config.toml
experts_per_token = 4
d_expert = 96
d_shared_expert = 0
routed_scale = 2.0
balance_loss = 0.000467
balance_bias = true
router_cosine_scale = 20.0
router_bias = true
lr_router = 0.000711
norm = "rmsnorm"
tie_embeddings = false
grad_clip = 1.0
train_tokens = 645200000
dataset = "wikipedia_en"
Below are experts of layer 5 (counted from 0) of a mixture-of-experts language model. Rows are named router (the router's row for the expert), gate (a neuron's input weights, with its number), up (a neuron's input weights, with its number), down (a neuron's output weights, with its number) and show model dimensions 384-447. Each number is 500 + 50 x the weight over its row's rms, rounded and kept within 0 to 999. Numbers have three digits each.
Before each expert's rows: "comes after" lists some tokens at least twice as common just before its tokens as in all text. This comes from a sample of Wikipedia text that the model never trained on. Tokens count by the router's weight.

# expert 28
comes after: " ", "1", "2", "0", "3", "."
router:448453439423511433508496474464480497393491545501499443502508456452369473506500503551456469561511442504419567514612488416519420549544576474476559466479426465535560477508460446451448480412536558
gate0:518501499504527552571513496576456420537479548623423377533571497525522573453556539576481535575453503515446551529540496477462498553472497618476559517570516508536566481420499444571473474424554490
up0:603574400439460487524523512518403480462517487409454436497485491525468510484515498544506469512486511543605452468472513436491521532480550562370534571611442465592432502491574526485451488431570455
down0:503512437448519469511508461528506521522512417493514493524498526599591432547468428459524570400538476501462475469481490506570535454518452559511483524544429466532533582522524596495523565537557472
gate1:507495527496495496528427495471497575410443530493567465403513513452440566484461533559567472512583390470508486475450521536403445473420549598408513492599416575522480490457484466496498480519561548
up1:436449495554393497510466539463434553551451484539571535523582527500529489515521522524479513494437455510580495514512544372526533427545485522453508450496458471398537478502461540448354516438566428
down1:552514403582469486425493616460572434462549460551481458523409426439556508431446565477444494527495474538500536532544591500427471558387444512431480440532473563522517511575496524487482507484565480
gate2:499582496425477499498482582534673495521560469449380444515515511508502624423520571413542511499493429424508536476482422473535475494493502496495495454517474496467498508511534446405502505447525548
up2:487494419466402503485574418629487446522475520526508541515396656489569457523564590527494495430505524444504536550555490377527590375522503550453606459593584536389508477484542506478517529487508426
down2:585423499473461500454468403427492600444531565521511445520548425497486578547409529463477528422510399503532443585447504523541587492398573524562571485520417478401457486493573499496448510492490525
gate3:419514421391527524458593529565464389404455460474528535434473502482617599481474425471501544515551455451467474499603474473541452485353510475492491456559565472503542522455493531518496539528443429
up3:553493512511494547510509551421495403528451534421496502472453566482530562492533600487509533504464523495452398432482498491516557396470470525470577359469593484469590610431543560424557483502474509
down3:525411517474527533567484496516518479540515592436497630547521489435391331456522593471547549479386476491550492504530516548610567458446525481456616492512460555526506456459490414437531566433506562
gate4:509401502536498529582463368596624539541511559510488464559495443442489494560514457500564492457533633474519522487497503573541494537528469511487457545458579527530502498528507374546501502503486585
up4:494535458521481542496555420500501493512607520508472494499367378548484500498485576465570384499555515423501483608566466512486499575462518488423534459418455424573476496494503454554492533493494491
down4:467467526542523563528495546507514406484481412474547515511481448512493498495455583472471470437495395427545475514571496500424523494513470517515592430522423557468499488454526497493474501561546507
gate5:556454525547527477486522532520506514586465497582555506441539443441546456493601440491486433455490492543454463479511500415463566597558554479537437501472365417537514428558550511486495588419557501
up5:495492512464550457533524561500529516441478484492410476498433501549495439610422524568465501536445483506713544475507440588468503523493599526321406454509491450541513532422420616511465432443523427
down5:536521467493466468518481461566606510532497492463439449530448544504494508527498485503577456486384474560517496541475537540524498505461442513476428499471506409448441426536445531541410534497528446
gate6:551497450511526517469451553518463572411563451520613550474516522500495567480474473545461471508443549500377495587460553523501496612475483506379552483495469499538522460463472468501453539496518474
up6:485459467434471378443453452499504571393460482529512513517416472503485545510540439502475494581484536540398478483547560522470583573519495482512616498528508562536522443516476500460584455452487512
down6:556451444521508531471449488486626509455550544457460540382524475517515502481484458509442547480535553523469428586509572497565528528525470456442485546439442569495510579530385427609472505533495506
gate7:487493529540518535530549511524500594559413510497571394530601497471501503471413465506516468557510520485468400523649579435520430563514427527439495472494512511484479455555522479541523582442438501
up7:596488487452602446464532533513569512461487516493452496465539518543495530500503409535497511501498413580501532583543530484474523411500435451500536502562573561392539440611474481480488530450612511
down7:518478526560623498481543448481476481465484573470508561427465519499467453483492508493568410515421535520515478399469539500569561471487549379518493451443441529546459481584496594542471461460460436
gate8:606444486504480511525511439518528522541498609393546475533441460555526568535536502560572480489388492449518505486439506511499489489514460520542551560476500569458507513560418468486531496516501568
up8:509456512432542491473450412569459504553502497494523486485478469500465530494493385499506617458406444409529520543402482567504494520462457507480497556504489532540352480418444487486527514506419592
down8:453527464457497502423459500438494488512588380544510521450477583475425449459502526449503516570499506553530475413464382498501437494528523393576513516525561511481451428481588400566472489474516559
gate9:503459559461456461465495438487511491510413525501548471500594494496508468469511488468547566517499509533467522494558513482457549600503536464508492575404590575461503493493561511555474499572485568
up9:514409476540619549577439439570471464496530547467405494559508445576425528523521601535473469493507476491559533520529384505514532556453467482503482470561346412601548561507439490520504491447533461
down9:556473529396510614487530437480594512446543599472560469481479510587536475463481497496408472483553493520583455520438488479458542514518387526506387422492549549565459520547521588490507531474550532
gate10:490564499484471501475506445451619509580525595464515498497510532466509486550508511546418534502408490524446508429467597505489524607425580477507478517386432532539493439559498521477540634512446510
up10:413389447540509519606550511454553462528481469485525518462515515490477447503429541587500504527510575576609446513505435524553527463635442407616530548543491470417565477471548508527499500521466520
down10:469499512445478528545505488500561430521526471519501513514618399468458542431459464571552561385529406558519554536536478538506492480517530572477475430574441365550398496536566499477492490522467490
gate11:470455520392556577445489581570478522533527470469538497629501521546491439464453500512557502577405557442499530498542491457545500507583522477470488488521443466434601448427526484486474506495512557
up11:487551447548526507503521446530428492597433464428486494507491521443469521437476533433470516576481619361568471469502471466509462540539541509395472472531476556576558470483559563518450525559469473
down11:489530484532447510610478622490470398470537492548531534435571536612432509483513491455495490496470486559514499503445533441419544561484485460452485463494574499434578590493461555557463517466544408
gate12:541488496519354432409575458422564507462471559511502497495566498526566561564505431516474461480463565544585459489535480474550493608489534486472396458504602482589551474482574541546461517510568503
up12:565512420530453507382556487513436492575462494546609476432470491519600479468514436601503525451536377481506471557433520449550506424490474524472468483500413492457423494464517435507463543474534468
down12:577481582402465452484532488462388468576456427647462430498448484547520450487493475588489591458552542465524502515406446538544456477516502558486479434501474405480405458610610465554440450522582393
gate13:490496489561610480549532460515498468513478535434486469507560454493470625475487549464471515520499489461438547524579603444466497511478475530525418493561474504466527460531487403596551470488426459
up13:580542559568512479407516524570447483562556599452473449487501569626412413489532533410531508545553493514448505463550557531518530519553559520571496520507459508494467527496413494447544497542445460
down13:497541511554459555491493544499489523480536470515456571510609453562531488557601462504469463557608574473536485467515513445540451487511472422528579500478547487518548497518397431519476527545468470
gate14:460396477391514525482434459514442508462498504496428485486500497505525517506463442490488509517611559448470569469427519473564457504555409448431570479462477475493537493483488499512477538475519488
up14:503533505532487488474508544565540607523475498492391414472429579435550484441473458424462522484451483522498525510477552482455473541537437577553496554561500470565479512480504569516520405473450422
down14:446484548502473539555567513478525470504525436473545411570533512502533544527451441503437541555503527493505478509508520549402452475466444490536543517407634497497479543425491385499487471567401460
gate15:440503486514445503436464503545500550540564504532526551491438489449550417562479531463530486461345539423429492403574517504477571550561486530440538497465483474587560568461506501539445589485499413
up15:379502519430483588530516470488502457547438431514475575490514501464504404466542520412514524414523487497466551534508515504461481513444529534508589473487542475484502456535513534366448495544506530
down15:450495512468544495481544482433521530552520412514419393445554585489466420444542437549479485479583513607491580561561531454496492507485563493485468409528439546539526548501505556432563499495481489
gate16:512515510426556512522493457429454402503527476404505445599544578529498419579545476495532583479534477420492526471581521482527503456585466432644482560483346466470527401545459520521534482483493520
up16:537504483475570526534385519532504424475528478481502409538495489542547502423562519540452497448589455510481583448582505532571485571464546622493598484579538559476479549579463417530465510587507496
down16:509569516552514529490502553519510471456517532538514493568404441508529431438513483514482568517558458510577586405402463472458532544460465558553573512532488578511494485510533481474563510574505468
gate17:471535494429509456516484549459447546495513530575537561577482481518489528602490523505555561420487465404543582494448519545446478492551478509492499417595514529402475516516430493537505595567498560
up17:405492469452555506501452474638513514489569441491431511540424509483535488527416460541548492590472476581542585596539430458510528506589446532508513501544416460522620520518451519573446556535477541
down17:596421510523458399513547526509468477575491583541479405529481521562560553552400473420498494506457527500444489459512552502487528515570420436553546457543509486438488420531565500508463448424535516
gate18:595512456588561560517410515480499543519521445513547491503451461503496507525517520550483416590554499549470523497523434515514567567403476522514405498502618494589540574608431479599504425530561491
up18:501404432534530565581492419470413547490465496505445582564405459390449451489510440553571521473559568428415520487469435562439500497482507508520514498500536499496489505529514448465535390573480441
down18:471494516467524547453460471424558491588471470470526419471436494478524495446462512435488491446477434449560548441554496524437464502486540485461633551500501458457507469491594544516510325520438549
gate19:413494463545505487532377472551505361551490518405580520469446523471505479671462568527485536506539389388485496421548461517476491548478512439421488469467512511367421506471534502421507538571546531
up19:507560428595461527488479477523496497521475479481393504597507501500504522439522516458492537478602444500521481489517526540494505518447497462413587543482488496550501506477459504472456522505527466
down19:463477525501503437528599607472622514494520501554486558449558529519490568566514517581420429483512507338511513493498548544480584468545505435525464461490547428555476452528458475518499524457440477
gate20:459446499486497445463433507450492472540539498528437495374546478601435468415435499510477493451507503403458496546539440456455519552408501531463532507501496476486533442488524502420539444497454443
up20:449563528409581481476512470549658497456494493491453448504501496446487413514521535440522489528453520551488472556465494478520388491466556538550517454540430479566488522533527489442444515503570475
down20:462482470443454571454659546496515431484606559481536438477459565488445516528450555548461543448519573538505520331500508460378571480512494419473471511461517489436449496469555433386491554554523440
gate21:458532456579513587507515553471518511441403548522455537542481554505538498491482464533494516485482489423548532456450453466619477497577537498524466488506457435608563496648446537564561520395497550
up21:496498530496464499434528580562521472483603468438519463593494493483455433588563508612511484479481526484571440537507499536491538509429498410453514586502560459498487574443534434466529408535463502
down21:574610488449544499490548489539528461456553510513521434480431514551519503566485434507505490502533464562502529499571540473514505524426609537504516512514537553490507532506370472494554495520495588
gate22:485483465576576458529542531419429420436477481467516515657535483512513520494495474516554594510578513485425521530468588491408441565567567474481488481585540486693521553483493497524489495537513490
up22:482507468407464416469468484556532496461500547481541524495618510553454494515475410555522539552469500527586515498585534506490414471555486419506525502473425522465532437383519527454448486520598500
down22:456448514559521532461515537548424455467528433492514472460595522535466383480452393548566475451587472428503525519519513462487501457505506505460465443443544466463560496532446618438529502620494420
gate23:511515470607557530446454561420614451539595498567468532498400590495396543520470573479528497506629511494539507522530458446438501501526464434548476536403537540492506582560538568459456592584466533
up23:562480519499419479521454492510558479447415477499454529526535442604548461573472441457512548549462452567457512542529416525454617497448531500463511478506523569417430512507558460490496503485477498
down23:597562506474428534548531519472513477540480529484527520465536526506517422484505529585465453492483561472525594487595418572529451520432457465579505528563517521542494570515394478527566434498460381
gate24:546491460517504477524558495527500512535474565481515576520432559454567508509545518548469547475496481484492463474511470392427433547538507527478512494518423596535552478410500505498516520502605382
up24:530560547490531467540514554470417488531471457487570430536485422481524526601534515490504510547431448523469469463499455556529531516512437530477455485474549485485501559435489516469408476494544564
down24:510550437470389500450571507454491531527541501474511473469488429514485436531499493533540536493468509498511537500546512511525543388520490516519487440523506534496541481470465611507487471505485496
gate25:517505504490497508417492539478564526567482484466497495446584451411541537486560457576512477484514520487481473518547516512511515455429409561446532459563505477503408559516471508501490477482569464
up25:460460471458497525525490493474487532476492494494426533536545522612510527566476490498509515491470525518548471431415491532473635584524510466453473537387482465470524529498506443574506542566408444
down25:578498536511499440564516479522504563485476488509452458510496518517470467565442489439474476576546530479521462475445425446462473505364503612489523597466500345485443512520450399486607587477537467
gate26:465513514521599475580418474517463471478446419507497504554464433586554503469484467488430520486511441522476510461457449419515539513514507455497387528496484417633569436524489570579462485441581480
up26:526526566552363489495476568548487483536499433538489491558618510503465443619509500525414484485517435522509523504527602486506471486458528505526478493489483509437582523515535506513536535486533469
down26:494483491527379519497473449597452476506504407480444525468475469549541490551407548498525521473593415503504515533520518541520507444444504454564483490474491497522491470579476457406537549519450419
gate27:480454529460493637541502560463554372506522446447481483538446562526446492510511463430517497497407506530534433577461387535465447511509424555555567560460546508575511455580510495528567499524434489
up27:460531524522503525512543477470531470548485500532449545510525500485532430505423478474529493464582431490371425546491468524496587517483525483405431578538513381427497506514478477492570529511556486
down27:467498482541466477496511531440440463508499464570527444539465541498525435559511436448433524450459456541505514541504487492499509544563551482467463613585554406473530504506484437469518434499543445
gate28:497537473479481427459349500589481523478420428505555510518607469574427577461492490635452483467485521480507551537492540527425497556532526499590547411536475512568456564491527484491541507550550553
up28:494524504567570597462481471502517471518532554506515442540492455477491446527507569468378503531501562577509453378507497483477406517441542460547486468469527507480507491488450625481479531520564471
down28:408451502484430480547530549437452477522487554475373448556637487523494541491491515524512500490461428486529486491461519473575595386535504538439522476479529494450526511538414570473499438465424409
gate29:484492463439525516533469461549539529474489501647504483567567502550459410587443603480484564491525500585550536462541544503476587549522566465541496556469461445506553542500470499469500535541493541
up29:475560524395553450505523560542495489490392450520489513511476496445489554528499542577414537425489532606461471531491545494444464418517468351545548517467508493427550419498511531425424507412338581
down29:513448499486511493569457566498472534384493545491564464598440535508456522463576449488449483439499559495492481549517421546536491530556456555574471489461445514413543509520504540511512523548504559
gate30:485483478466529528467545497426448445498556506539467476530450480517487518544541575485557589531509516563520513492515520535451519554500567534515433529487451523553505446486517426501465463419576526
up30:556485448465445520529483557436523407528465482468499446483470476538501590534527510507480493575527492502466522496395459553487561541447466556550473470510493561504537493588556500674515502454463523
down30:479532546430458461472556513529527530537491507517595518511517542532515467510451417465478485482478495495487524513466540461387483467475543514614517518513557540575545535404588469510524429412518469
gate31:609509448501518537506517452491455446565551473439458499423446529501495433612473475561500611511420512492519554544530498525670463474552480470379515580590497590473521469490515598396443455605511550
up31:522488486496497486461570471598415533619480511550522461594506565593535529563396424407528521424489478535534527525469513457544559440373397511571452447454438423545429437532504441454516612537475539
down31:450523529511460470464492516600544527479490548505541473463473543553566473511454460523421507505520493504496551482508528537523451555471449496445457471445505438585430429358597383529587521422476523